Weights of a small mixture-of-experts language model, trained from scratch on English Wikipedia.
Experts: 32 experts in each of 9 layers, 128 SwiGLU neurons an expert, 4 picks a token, a sigmoid router.
Below are experts of layer 6 (counted from 0) of a mixture-of-experts language model. Rows are named router (the router's row for the expert), gate (a neuron's input weights, with its number), up (a neuron's input weights, with its number), down (a neuron's output weights, with its number) and show model dimensions 64-127. Each number is 500 + 25 x the weight over its row's rms, rounded and kept within 0 to 999. Numbers have three digits each.
Before each expert's rows: "gets" lists some tokens that make up at least twice as much of what it gets as of all text. This comes from a sample of Wikipedia text that the model never trained on. Tokens count by the router's weight.

# expert 15
gets: ", ", "==", "was ", "is ", "were ", "1 "
router:471533486474541449500476506518474505554468474483475475474532468479488507471520536470480529511522501472471463472477494522485472475526531499520525462527483529495529520470521527463500495523477419
gate0:528539515516510501554548508484515498515550567522541501428518497482530518501510519499492447472499503478460483490517473506527535567506523527504491484509507476496519491492531498501517503502537531
up0:490486465470544502520550457482498510494482467509484480502539523504509484449482493479483535505502518524519484462505489533520463494493512518500509460489523497553506542474460506495496450432487499
down0:479472482527475562515468453489521531471561518474462488517482477508493526503463487521489511514475484454503495499548494511501507528503513486483501525508498505505486504514491503490536458474510534
gate1:542501480506518427517463501495520428523505515529529449497472478449515500506531503475541507500510511537523521493514486481514501513446467523519492516499489498517498475516482494474506503519552466
up1:506487503483504484485490453484491494499453492528489501539474532526515501517481521541475505505469477489474472501526496493475529526537492491475472520523539506447521525486513469466487440469486479
down1:502467491517499475499479509471559452469498503442504546514475514448494508499519478498445527523494505456489490507525490525506500484530467483530482496448533507496509525500493492521467497490479528
gate2:491448492481537514491458534516493508486498512528508492484462528508505487531473459504501519479485505541485535501497463474495486498489479556497554549473527494487522511488526512493544472468551537
up2:519498484489502514524477486491500516476518543498500476491468492482499482508531497511520509520526491503506527514477517464491520441543474555484482553535482468493529510519504480521513449483484491
down2:546538488487524505514511492542477505460522481476494511465496498499510496511497473484468521523489498487501534524525511507471508515511498451499511550537476477522525545512465505502531478444498486
gate3:530529536487473501529510488534503491524486511498497492511497525518505486524505526549532478531516461524529456485490503487498488488518526480490468562456483535446552483528461532547517550495507478
up3:489531484503485511508493507529502482470499494442479535504502523480515442476472516514549479465471471519508502546473460455483521538517473495505511534479476508494472487532469518497522484486492518
down3:523456542508529510485506509464481466498507518469492471461533469473513469481512507474523491532446488495497514520487498507461514507517527450539540499504498521518510511478510471554475484455512578
gate4:479513526514472523535488502531494518513523480500467514469481468507535507495517487496489496541479502528470537507466511489464473489452465528459477513444458525498473495510538498478591489560503496
up4:530488459547501523527509477490496467493543530505468494548520501485495509462522529508515508485565482520500530492527500507483483523513481491551482424469494512468514473526534534483455540518497532
down4:478486524526533522455520512453498536527522519507466540510463494489556503512528459522489517546486459510470486513456506488516468500512492539499469542459509535531528513516477488491509512431500473
gate5:514491483528528513515492487503517477434472519536502516469444480541476512475454515524520495511477511465480475529501509496537529519435498549444463508474474496550426511472508525514502502477491489
up5:493504469473477516529478484550504485501484472507475513501488515510466517508471506487462482494502521516495475504564523500456504508521535448486489506548532486481501514510494492509511490503498495
down5:473492520523508504495534478462497492483515474512533529526486502468484471508477513528498493449487510478511490493472490525529510524540506516478510478517497475527494448524533472517514473503519462
gate6:482534468479477507502539517487509496509450523483449517479498515510514555520510523445493464505503499483483506510526517480503482473488506500491491513457483557538475554491536533483514522517525486
up6:495462468506442526515483537513538473539491504536495508508468468522476466481513491522523534487521527462526506464435472528467490465476506508505494489506477499537471536507471496542483535534510499
down6:530521492499539556475518475543507502519523469513551520483468503512534519473489520546480502492510497508542480476507542444450493513474527533506534501449485531490507522488513505493500521510480476
gate7:488463495491501529488473510509506478509497501488541523504497553524509476502552508488504502470527502490480545476487499445531520506514470534523522503572526488510542532512506526473507461510515503
up7:511532490491508504505496472473523515535523525468544515488524467499531509498466477505488488489487544471510536543487464498511555517559482518459520494472492519499506519521533481520494475491515498
down7:523499514491496516457535506527539497536487492496484507494488478468503527517483505522460461512532501501514482511516456507515526491523484510504450489484501494516491541519504515487544485481465487
gate8:477488498530489486523502503514469519503502534486476476479442497471503508524512525505501443524502492518488476544467506472532496508494470555469509524465485526523541533538438492478478490511492539
up8:498478501496506476498515508478477535510477494479528482499528546525602478500478548506457510507497515502477486499478511498456468512504485486498527476481507520504537519456498544496485488505542506
down8:492504516518514499483448537509503500489513533525510493538478484533505509498495506472515507502521456533510503514447525500505505486475517530522463522493532505529549540484488529491512533512504548
gate9:532484448498524546508522491517488503497469500517494523495523501516477466502490524515548467456491509476498474461497494506523527491484518493532510471481507468519501504504545498534526507468514495
up9:527512544525507490488470510495444486498553464440458512506514494509499495534504468491528494506515482493509510496526459494443536517507506507444482496481469521504504533468500507547511520508498496
down9:451527503470431496510531505527519511518549511472524488500479493523539464504509473486519461532515481480534502465534554488483471497479487527537500514516462509483451516512510534503507496494507532

# expert 17
gets: "in ", ", ", "(", "In ", "s", "i"
router:470539486474498489492468529524476508555464475482466491482535467467482506469522507476468532513523509472493483479475526556500523473512546484523531477516479528480528494472536495465494474532478452
gate0:493475506549474509476505480519514566562492527531478499522500500472490504534486544541496471490504489488500522518467504500468482501526486488501449463500510490512513534501506486508500480517530510
up0:492481471548469469497483492470500513525495494529474490496503500442494509484461478481520465461466511477514496515510512495468461554480518484500536506475474557532539497482503502502506489487503480
down0:514521474443498531483452513536500495519539469477517475543438514512531542474485530482501438519450503492481508499518492443476514504481527481464487471486483491501488481543470491480508520471479502
gate1:483505529517498518492505515454546520459541516498465485512476476498538526512502486530501506517541498485492551475506479547539491547458555495508487501498470521502475509485482508514522497517513491
up1:495489496485509466500493496492527481472530466468470458539549525457511485477470518568507503493477510511525541497477514484505477498504521528510482502498462479494520509532481563523491506514493491
down1:479504464498473514475517531526490495470521511491500508493484508486508458463474478496516471542465528491528501481470472506507517504528539476488521511511500515460521486468492526502501488533531490
gate2:526508483486508536493477509518555521505468511534501504508438537495525549480505490547496467482480449531537522511500563497478513504500516501510486547467475502520550502538519509477461472494487481
up2:508486465478508531472533560458508516527517511516487509514489500548512559520476520555509449486462512492502503451485491518494542478509517490531534540478474525484497484524526531506471464474494457
down2:523458492496493492508481509470470520502451496511508502498536496520523514507535497526529537526468522507504423499494483501530455496475490500530505479502496482499526498532500538507457529466427511
gate3:506490540466486493476469477508490487544471519526499548459485486518515465494560508484509518478500532527506525490502510522489509461528546465520507508459490512503462478527488490493503483510503518
up3:467539509516456500521504518506502466543483516464511534470486480515516480489551513518517525407502489506521491554524500491502473518531493495530505522475478512518497522527451501488493489531519481
down3:487481466498511483458513481472506493506491466500543513452518478564495523484513522505552479486486505438543488499458529523515485536483532513574557476502512495535503502479517524476512508487500535
gate4:559532455505528517466492479530486530476517494501481531548487519509488508455520490531481487511520543512480512510522504523480491502470500520474518485476521471507488523506466485539512527455495510
up4:538485489505517541470470536536479514450525472506498486440510552512516472516505535470487521460531487525518545494519520542515493495487501532509529450535484508485497512513484497502475495467549524
down4:516504464475505518496507504529498530516505504555499474477504490492516471496483544503468535473517486537525502532499493469535485496522520520506495529503499478486492528495483476515498510480499477
gate5:462482506485458524474528474538519504488542550491548491512458540496480541497500467500503515481542489503455534461493497513510480515465459491518495529459480484514491481512552513530533492533494505
up5:519522558481524488508466511472485483516506474512503530444477539505466491499503459495499540473511522494491485542542478490505502463449504491465499493508483522497546488509502490502519504532478469
down5:522445468506480488398470521516504499455525461527487465504486513490504454483507514489468477465503469458489514512535461487550475495530483509494534518495539543459547504480502481481525455458476493
gate6:499487553492519500489508513459465475489472488472522508545470495508532487471514493444492525530495497519528477461519548519504497527495536523511459500532499493492549488506552472454451471499525505
up6:484531471522490506481502500517519469481487520482499496496526487473472492495502543507496474504488495459473546505495502542564486508523498505479506534510490464464476501488553510479488474508504435
down6:487463542461505461499489474517517504523471499442539439470477521501496485510485496550501501547504479514528499509488519519518523474542485496473474528484516478437546530490508495483493537535524511
gate7:508507509481445550461439472502514547523520505468490528499493514516508454505487533492541501460499500471482492490550488530474500553476501493476491466536513463514524535532473500476502517494512509
up7:475481487509531502546508522443530499507499489468514487551475488510498461478511534508516534498538492471551483461507499507505513532507457521519477477500486479463505507505505482493533491503511460
down7:495528488474537460513558570476490514538463486524530492534515471494491527530538535456528517486521494486491512531488507518539501507500514499444518491522492483473527497536516505497499502499527488
gate8:481465506536523485527504477498511531490495513520531503522527499510471523485459467492517526516464480498500513509485518451531488516471498458538496485493475507431554526512463493515489506509476531
up8:501472515553506507521529471492515493482535502545510490524509507516484520507489499469514501497474513512494484461496512478478527501479500500488520483498504499481514522528488560484507506520497549
down8:491504483519452498486528494507519500498514487468488519540515507519485489497448472537500470533506494492438490496505493488462510532513480494508490489503485499548497558539513517520515519467497470
gate9:497486534499496494514512537479477483491522499496490500546517463472448489530478525487491534496475529534449499535521515513507498499512474504543511514509488483536492447499529549462490471545519471
up9:447522487472470506484552490511520519515464470517491528454514526523516495466546495472519483487504491472460523495459488457472522490490518534489477511492517507546533477527513468504475485480466545
down9:466496506525509541549484461496476483534483458492526498518486490469488525527518503499493524512500482472493495471471472541508495455497474480527541522436501520489462503502473469499509491465475531

# expert 19
gets: ", ", "in ", "and ", "on ", "for ", "=="
router:466560489469486482502470516514466498539470475476474493475527471486491499479515553475441523524528513471503481478471505529495514481523528478526527473521487523469532505475524472467505481524478461
gate0:481504450522499492487490499498491491547497544542523505462508516496554539502461454504506513446543475554484497500520504505473471526532493416521532486520489522463520476494451469480539498495489481
up0:488468525543499458492487521449496517558493474516502521503470483508483460508511490479475490467506508493495505453479512512521485514524488519486490493505472501465513532497494464475484474507507509
down0:487459487476509502541519493547512499496496488503541519520491535472485494486516484554490501502486505479456547492501510489507508483481482531504535487507498512499487470479507490504467484515532494
gate1:510562477496472487524508492473534558525522547556493474493487527467511535475494493514485514458456527480569488495484493514487505520509501489494500475530487488506501471495510461475486475450500509
up1:487483500510530504448480517510520549499513497511445508515526485520495487496473513534425469493493449530479488507528520515513494496482500488476483527488518505493539481493490514528497516547473538
down1:481498514464497469521470505476490539500482511497484531488501493525510469472481506542503520498484507510537518511531496539475566496459497551465507498558494529470532509511455513516495490499524520
gate2:510485514506540467483500452493476471487531531503519498482486509526483524505493502536476462492506497501510530492500524524510430514519488492465523466473514513456532540525516482465481470507473510
up2:481497514466464493544514483527481472481490493491452504527513510466485444494465531538474513474480476498446501496529528545463502489480523492526539474482479476524543499504518474471491459493484516
down2:454479483469450502501527483486533463475456551478469501481534440474508490544516491503493537478482480492525458487443512491499482463465474489490513480531490446507493519474487527499514546501494469
gate3:503483503517462521526507490553498521484513508514501526496502535501449500494499521517528484552454507488488494472537488502513501529578513551518536490482534541523508498554520523546486512552527494
up3:503511517517468505518482483531488482506510466538525499477497516547507507450500517499475526485487506479503500479503496460482514489506508504481487479515493463510496473483503490520502540536487488
down3:511483500523462505515536500460526477525446493484508484510528452536496515460496500523457503528486518483477482478518520540505504483519521537507512493551490496506465498470492518475493509490455502
gate4:492460496516525508460492490520553478516526510532494476493509481513481493524490513545473467523524499482526459501523523526519481526439498531505524467504486512509476511477516504503480496498482544
up4:532481521528476428509490521492494523479517496482514468534493556516499519472471497517474459537496486472519513499499531533500492515515533502486441493444483479456538496493534482492524468471485515
down4:495497531526451499454514488532500520471464507490505490533469497508501469498487501498527474558471469452516502516546532526528518518519544463497470545515471436431498483489503498493470495506528484
gate5:520472498521498494519507500486531513493494546500471511532449488530531453532457482480470543482561529518557500431526503523508502572481516465496491489515509535492499525510488461517482497525490492
up5:478495504471552513489483511506438571509489488489533507493470521515479521473511461501468467471538513496523492498519504497511494481527512567530466520491479480515517534505486477497468532450545467
down5:479443465520511523514449513534526506451460553478509481493501443509557541462530517515449493492444490480523520479519536476482490528563506504459454508506472483463491454487503497498481532510537483
gate6:497472514499510509528511487515507532494494519489523522556500524505486503514456445526456520550512561508494529526491489522459524528509505492535503474495503520499504516480478510499507470514441532
up6:488491500525542500489551516537541483502501517503527498555506531475468482534522536511520489502527507483472527509496535481468478468475483514485516500484483510502466498481531528503520463469520477
down6:526499506479535505511521452518465505508459507488531518507516520509543463518504464500478512530523504485473491466478494466507511473470545503503504525464508504486522460475519473424480497503492463
gate7:496489490456489521491548512509494524502472501514492536500506494507515491521472462540486494502499504502500481515509514460447516543508489444501460513513488507491493503493507501497483544519514499
up7:516503490527498505512474520518520520503492517447479508517544460505510535468510563472507524503460484502495498510514484487474482521504479521492505444496476504486503527488487452464523513475500545
down7:488511562522487525520501481462497479520492469515540447529515541489532449498522477519533496505533490511495530490486536500541527496483511525489501512489480518525533551515493433514541548514493490
gate8:442494490527529476551512484511543505536503498490498481475488504515479469509524466524508478500506494455497462493508461469500519532502476552515488496494507501489487537488562474459505500448517476
up8:533485492500521493500495523552492516508490532443506509503511488497504482533518434480544476528461458537534457523476536495544480467528478488523492528486537479485475526504527496488487512548496531
down8:527521505461514506487498499547535483485481505507484501443521468516447501485507461530503475530476499519492496493463498469519518508496553498501500470533502495477453544503492519492516512521507474
gate9:524478460502513504502468493486505492513549529549480489509569512494502485502503505488479466503510490508491532551498499509522478479496526483482494503519522473510507510497526472529544476480513485
up9:486488547491473468533516509498517476522449480470495522501451521533504519494469533495507532490482536466494482487504493490508485522519505514516485507515429508497464477514507514461503505513495511
down9:517522544514484488516509480528492492528454482486483483506480485527481477488517472535514489494484478508516481528507468463511491508478466537479475488484488538466477490495489522493469498571474529

# expert 21
gets: "and ", "'", "in ", "on ", "at ", "o"
router:473562479474548486476482528534468525535468477484467479478520465489489508472520559483470517520518502478481488482461508516494514475517543476526538488534488527475535517480521485464498486531479427
gate0:519481458488525492501536533493482539512521501481490492517511496491497481504472514473505475504481487546508509527508544484525499504501487482440458519538515476496485532554518467510489494510537462
up0:495472460482504485516500484527476517506496509502526514510520500496455506457472528499519457489466500489513514530467567486520452490520500466468506516516472499481555528501502505544528524528492462
down0:510482504493507514481495492500529494478521480503471511481555489487498486501482522470518453486502489478517460482504495480506479457503545466480516517456528511488468499531527515475501489548526503
gate1:484517495518529541496522511497503542452509565497484529487489517520539493512501541512514519539476493491480511520515513494489455479509539456507516477502517494547502535532512484464493471454515517
up1:483519488536511509511473488503505511527502535483489507498494499513493483523479546528533472528545469527510515510486483509516454528492558447531539436514443513531481506499513462489462480491499517
down1:530522486463478563507521489493469502499506489571516501495459523499478476496512571503472515449523507534456496496449467490519556485516539488482488511505514529524510522469499507475499481486519502
gate2:480525468506483495477515491534493515543521489487495505491517508485506528469513496528493486475489520496487514528467492446512516502498456450506532464486495499531498502478455512535470478500470499
up2:496493484502495490488509507529463543483468448499528532526419514510548466488491460546506472480486493509535501464501484504493506530551504527471456485478505490486478481538487466500543525540523472
down2:554500496507469506516524509485529499514524515487522503524515492517481514522496490521478500472515494498496507528572510521509524501539452572521505504509456483515507498491520510511494516529497499
gate3:500478522510493546497511493511523536523544523494554540483474517531484487485488520558486530504539503532496477535500480516489516472548467510476499447510516500553471519471478474526542498488500527
up3:499527467521519548509542468455529504547495496523484562502508484509549544451527524557482518608518528470472493517481519514500538500507497522503486470505502539512502494496528499480501479483477477
down3:560488492497454515472508518550477510503488492499498516495497435523490471526509502478493541538553529482502494506502499460470509515516474535578465447517507506496506462479500499508506447501435474
gate4:527483508484549486517530472450470501511509485478452493509509491521502502495506518534530534537448477470524495508467444493487504485499557520554510515510501530477476523492467479481510481494497514
up4:502544487525509491481510511533489510497519481516488481512455541518513527471507488500522501515526524494436504482554542560445459506479508558509485503553462493507511462527548470527484550536503496
down4:488543461490491494486498496497482447516524472515509519521480503522489517516529510511526508492525445485492502492479491481498487534529494482535533472515539488532526506498520479442524501527483524
gate5:542461543495487480518529460515499501502509519495520509495504518507467508479483494495523510508469506538492472542515511538485487531467464494486473515501508508536515469501505491522523475538467518
up5:458484471493504456497508493490529496497484537541479515492492470541498504475507507484438465513553527498507511469535485512470500494453465506552532519503488526504513521511500525503509550494454496
down5:498518495513485461491494522516509488447503487486481499538498524493435448463543511498468481466495498504509525483449508530470519493515531534439486498512510449550526460476495465477472513483538536
gate6:545533469543476479497505489498456505515486488514481530527506522519501497514478530465489477513493491528498514465512527499492506523461504522478525474514485511519472554468443455494493436499478513
up6:553535458516523477501525481477460473508445468500487515503487492515455471494489515534516517495502529533482511504504528509484482527468506507510506496495509494530510507498461475494495455433445523
down6:535538473537517489525492519470522482484494526513510512496517479525498488493481517479493480507529436501537473485473500507485446522468533520515528535505464508486525531511528497517494488476465497
gate7:504526516519462583520482524501485539492518527487500486516458494518489465470510499434448470543454542520495500509490546479504527480490476511520511474470507473524491477525494512510498513513500504
up7:498538506513490490447490484527506467516514494485522445500524487476533478470512481512468461464492493489514538540548484443519442453511514486508494491488484519509496480500450505500519494496478511
down7:510532483484526471495525510490515498482492501535538473549497468498536508511469494486521487506480535524459518540516463490499528481499505561534525477521457493522477452528500506484516513472523474
gate8:509474467516528499466489540500496528474495520521475520508469494530501510475481466525475467527538500516491484475511517506483502482490515515497553486502517547484501503496458523472463490470497447
up8:494501515517494482496535533514506486465542506489494506509479577528534484502483496517488441499486504567474509456472533541492507510481527519503479497482486556465520518523467519504464513519445524
down8:481539484501498527502488487532519521497527501535518464517493510468536514489469463527518502480557450496507514477488493518528485511479519505506490489484501474535515525560460494449471515476521514
gate9:456506520522546499524496468483521559478463522463510506464480527504516503504514503497512511494490523486457479548477488493474455491499492502532518498517502523500494531508506485545483496511486488
up9:482491506518505532543491512500479528458456489498497524471503549489560484523522517508462501472502463546552511515500488472475527517517547547514475495502585477496510552528541519496446538502510485
down9:475483480504521483487531484500489459512502548540488543501523494518517498514529502566494467510499551566475502450510484512521512480496491496495480535520478459552511466495494511504440477476526469

# expert 1
gets: "\n", "\n\n", "|", ". ", "201", " "
router:474526480462540492485466507529491502497463460482468486475541477480502517476520505460484531512519505474491485463455502530498498463512546498527526467524475534472501496476531495479494495528489486
gate0:532507503492488510501462507489526521487469487500541535537458509504502511550502515515526481484505523466450510450485480508518455444496521532508548508513533487448518525440481471533486494504473466
up0:487502533547525538472482524496479515499521563544493468478513537493487499470510481519508465480494501492535431458475487526507509515524474496480537468529454493497472487475519538487537492487515502
down0:496478471463532557498493472471505495487530475508491497493451459506481500514524475520496437515538501469506471531493517489489521520481552486514551493471488481489505539485463507534486468518515542
gate1:506488533471538529477543514495530527549461482454482518472485533472507511507495524471464458553488507517469523518476472491472497484490502485509500544464526518516473523484521478514507504512507440
up1:574495471531484486455497527477512500531511478428503491469498508508486480487487566454476478518483524484558511514490487498531526499477455486498514497486525506479476493508499503487458499475486514
down1:517495546522539532528514470508505500552544483510519490482497497474525518504504523511500525485508485465494498510515497555507528495526501473502516535548486539485491522502491518503483494500471515
gate2:504501536525509487513512455495492416504472511503477496500496498519503532537531483510524459478481478490559539520499487476500510500497563467509465506460477493495535512543505519474486447483520448
up2:538513537506502487529503506508496489543495506447538495487503475493529546490506501479475478496530496470467474484500519496463526484566473505472523514514514488480524478493506463494514445536498492
down2:501504473494441515523472517478469516517500513463494458528467506548454516480509485502508482531478520475500500505500506489486477529485537509471443502429485439529498525494502491538486532498497492
gate3:517510506527510498449443480473499458497503523504537537480559510481506460514500470498481533507540495531492540506493493464487485487494506504552533475543535495476480461509499482511475503527496530
up3:483493471477535532495534513522504476459531469509479475513470468500478491492480562517501466474512487530530464481462470531456524471516530496500501503476511516513517489454498514521487469473514488
down3:502525487487516502495448500521512532488556482473495490471482496523478470500491508516510545517465489487478460550485492529465528487558537477480479520494539509473529501514477535484590517524483459
gate4:500509502553455487504482457452512478509512519531502501535518500511480484503533481517518512485508535513505482500511444456527480523529488506481509476473553477523503482525527502508508568511468504
up4:533469484523523472515462512459556507506431563545501500483477462533456457534513526523525475487484520507541463518514470473501476508496512486529465491531473517452491535516503500486498542517507532
down4:504499490503499468514460553491499473491499459476498515506504485487479495490497459501553523527480528483482532491482519507503473443430474503490509500512489474471479583518484463539512476519461454
gate5:442515461507485462526522454508529517544482494492526495507496505518509442520508469458522494478520436525479514541491489533503527545506464530459533476500471493497496530526509488523504483510506523
up5:535508472479508476515456532510468525496474483445485524529475501500435470484543503498482533486461534529499486536532487486542552495528465516502452466524550524517497521537505481542462470509465479
down5:495474440518500492502529522452484496521475456460549502493487440491478533489519507480486513481483517494486517467475483495478502492528527522527482471489535504491482499494487496511492529466497505
gate6:507512576528498485534506507504500519524488487515447525485485492516478523527533548543525533471472471480463521497518489449532454507484560508508486506494527478466451529486531508450481489523459493
up6:475518499510479498517529492456522516491487478527474528508513530523541534495495498507493514494477515483477533471522512499488480509532463467488525459486442507484473505485506521472480523497495489
down6:525450510490510519532472531486538508474523523521519475489500498500486499483488512451527478457465482460484484475492543455513497483541497509485496495468480480497468464485543531512527492472524445
gate7:481541494521506524507505500516508495507518484491489522511520500488535563548477466499482483489532456513488558456454477464515512542464536518530482527464479467488506489502506454507498529524483497
up7:524492478486491494513487491470523456507527491533429496466513448510467548511460519502495539509533547560521498504486531481480508504508488488485427517495530489523520509507520465511498498513458534
down7:510476465531495523489474462504475486458535524504508540495469501516486525549511516455505520503522495487432459499523524508497458518509490475472495536484492474531525491492525506471545470498497497
gate8:487502559461513535476484454506435500456521480521502533490520525518532532490475491506495529495498509529511483519505496548475489522517513492541485519469509492481500501461524497520509532490499512
up8:512513487498489519503496475464542512527468467496501501488480496445489499514521550493495505503501492471493474486474476492500511509454476520501511473493507512460506484463514518515504470468487489
down8:457493474448533499526472504516531529504488500492514487454495473517540513475508473535489489524489512521470496508537510499520513506521535499538475493509472449514487522454543458485488515476545468
gate9:522532500483533481457528507517497503500508504492532526480483528516525499540521471475500502502490446541476526505531509510521517520536512511504472543518496509482516482483530472522513518452535498
up9:452461443511494407475550504489465514527459469538478488480467509551499534515483470457537507494511444486506481528475511522442484535466487509511485479475476470522535489513479464507526500504547491
down9:502524510497522502470465483489524500502477492473496511524504474542517505467522475483454469528513494499442509481527510518497503535499479462491521516483512508495464502506516480530539532517492545

# expert 18
gets: ", ", "in ", "In ", "on ", "for ", "but "
router:464557501478499483488473518527477501538473472478473501479530466477477503472518523459445517526518513473509483480472522544494515473511526480531526476525475529472530502479525487474506475534478456
gate0:489519515496480473471443435514512510466520502513506513496480473450517531483491467486457500524500530541486522509551528528503521508503490536493493447468496487478493482478492484483470469444535519
up0:455543545504512503491482498484504496506519507494461547501502509498538511473518477454475501508473516461540511532491514463522531528529515526469472488507492492506486485475482486512491472457493532
down0:512487517486520457484480513458496504497499541519533515466480492502509539471493491494491464489438518449533474487517511497527490489485536502455489487487541555479480448476510458481503503470516531
gate1:480505578484477524538465501477497487523500521509497527500485489492518523473473499520487463472465494473496485517472422512492490511495512499492499486486517454488492534506527491510490503509505529
up1:529556494503492481493519529525482516510521527500494500533528530495487507528512516527509491479502497504455499439511524517508471457514492490497524532473486484481534498458479499503534471518498508
down1:509517524570534453489515482504496503516498513500470514473453523495489544480499469502530495516492497480462507492482503508495475519495480490476471469529521507481518451486455521506528506508510504
gate2:525501534517555514519516522511493504493542516477455464509504531516507511478502515464501499498507534547555488488511491474520522476506531504467462502454475490519508488487476523502496467503492532
up2:499502478479503474485490490475488524507485520544501518481541480480532498495471494532482468494493536508538483487486509479493492493508529523518481491519545490470504515485517467486491508491510530
down2:530463500493512536499527493511516515534514508524484496501473484520480491498533509505476498496520492526522487460448513553419502542490463483529471454469519460526551526488525503479528540495531500
gate3:524500493469488455488459490504506461510508483520454508501523478506491544542527506505514518466510496497513517488524521535520479519523483503535521523499473468481480534525472473546505494513493547
up3:475506519469499477535489482505494495510473509503493504490489503521532542520547518485484505490533498531493507536545507527513473461508482491526527521534454437501489528505496482501525502475544539
down3:521487473533486507471519544517529544514506485480508525511526480483520502543496511479476511505489520501501520520505476522476515486476532461496527499483529491513519517496543529535521512500489520
gate4:507494553512496513536518489507479481501448504497513519476490489452476455527505459489478501471499522454482520502500508462519525521509495493493445500526496481481519496503506444533478486506507554
up4:451466565458501490465514448496488488528486553478527481510501530498495488464498476498492505497533507483504537578461493455466516476509517494478540546472496470484523508508516510506455534516490462
down4:436458542500514496496503515508512457496496505521486448529476510469506492514466494488485505524488550474512509486516487502495512511505515489468522493510510471483479529503483506514506550522494455
gate5:509437552483513454488527525505474458502482567512460517478470490474484531519459577492545535539526525506522483541501525514484490486512482522515502480500537543486558523453487478481500479475521499
up5:512476498510509481488530524522482520511500496540519520539481532528512488526514558473505486516514526515545524534537509500467489492516515540513511487473516526536551513523501523525514488493484478
down5:448538520519483497518496524556552495481473496466533484521517496497504502535458527504519495506523506516503519512552500522478487516466498491476433532495475512476506535471484444446506505510463520
gate6:502536465484471502516523494509461544541527510490493483481507498539478515492519466483475463470492509530542481490531475548531485439480447501482498472470524516533499481497514509543500475472571487
up6:453524519542487567481465518482495513545495473527515499534493509520545511495539511460486519493484521471511528499505471487523502470529472523511520513490517574503485485506463494507492537499491493
down6:506453482526552494553460503504469515499484524490507475491489493483484491471511499487458503518447527518520496494520492485509483496484526462479546470527449492479536512528491468505479426521470492
gate7:500503498550488467518491501471492498538519480529490465507485485476467504467489524476489518480511489519488487524461520505497493521509512507488564459523477498499469457518473515501511479508505532
up7:499488488488523460535510497521501501501538488483471497486508493484447493507503483460512538488511463485548501496505526530493481496475525534519485493497459528485483533475465515476444506519530485
down7:527515482491501489520506530513522464516449497537507496471504499477513467516493512537509471515473516547477522514536487500520486513501493478497523477545493465548506490562499497516521515458501505
gate8:483497495553530481477524531540494521449531516500494500519476514500450509507495467534474483532446526475513528501522551523534513509528519451551497504492511521467499529504490489509524547529541478
up8:527501488504537505475508493521494471440502483532501465523500472503498536512493518442506519511459521470509497509502460485486501507445469483537466491477520478524502491548499449505477544515527506
down8:526528482516470518464482473502480566492445519512503540510471509508469505514465474509504529470511532492531490511506520500483515523486461492496472482489447476522494538531523439490528506508476532
gate9:530484495478503491450498466500479495460530482507541508511481507528505519564524536529485506484490495483516506471512482521487523504530564497486532529470500517438539521502489501487511493505515533
up9:479507529528540493491492447545510543491486463503560449520499520495464509502519514529505496466528496564498475480483515505497491502509474548509515502466520496512499555510508480483504487513530490
down9:505473492477514516496528524537512523533524501500475559555465523535501492453499490464515494520487495507534480512533526491461462480505522510479487521509514504502492501490504441527508472547508491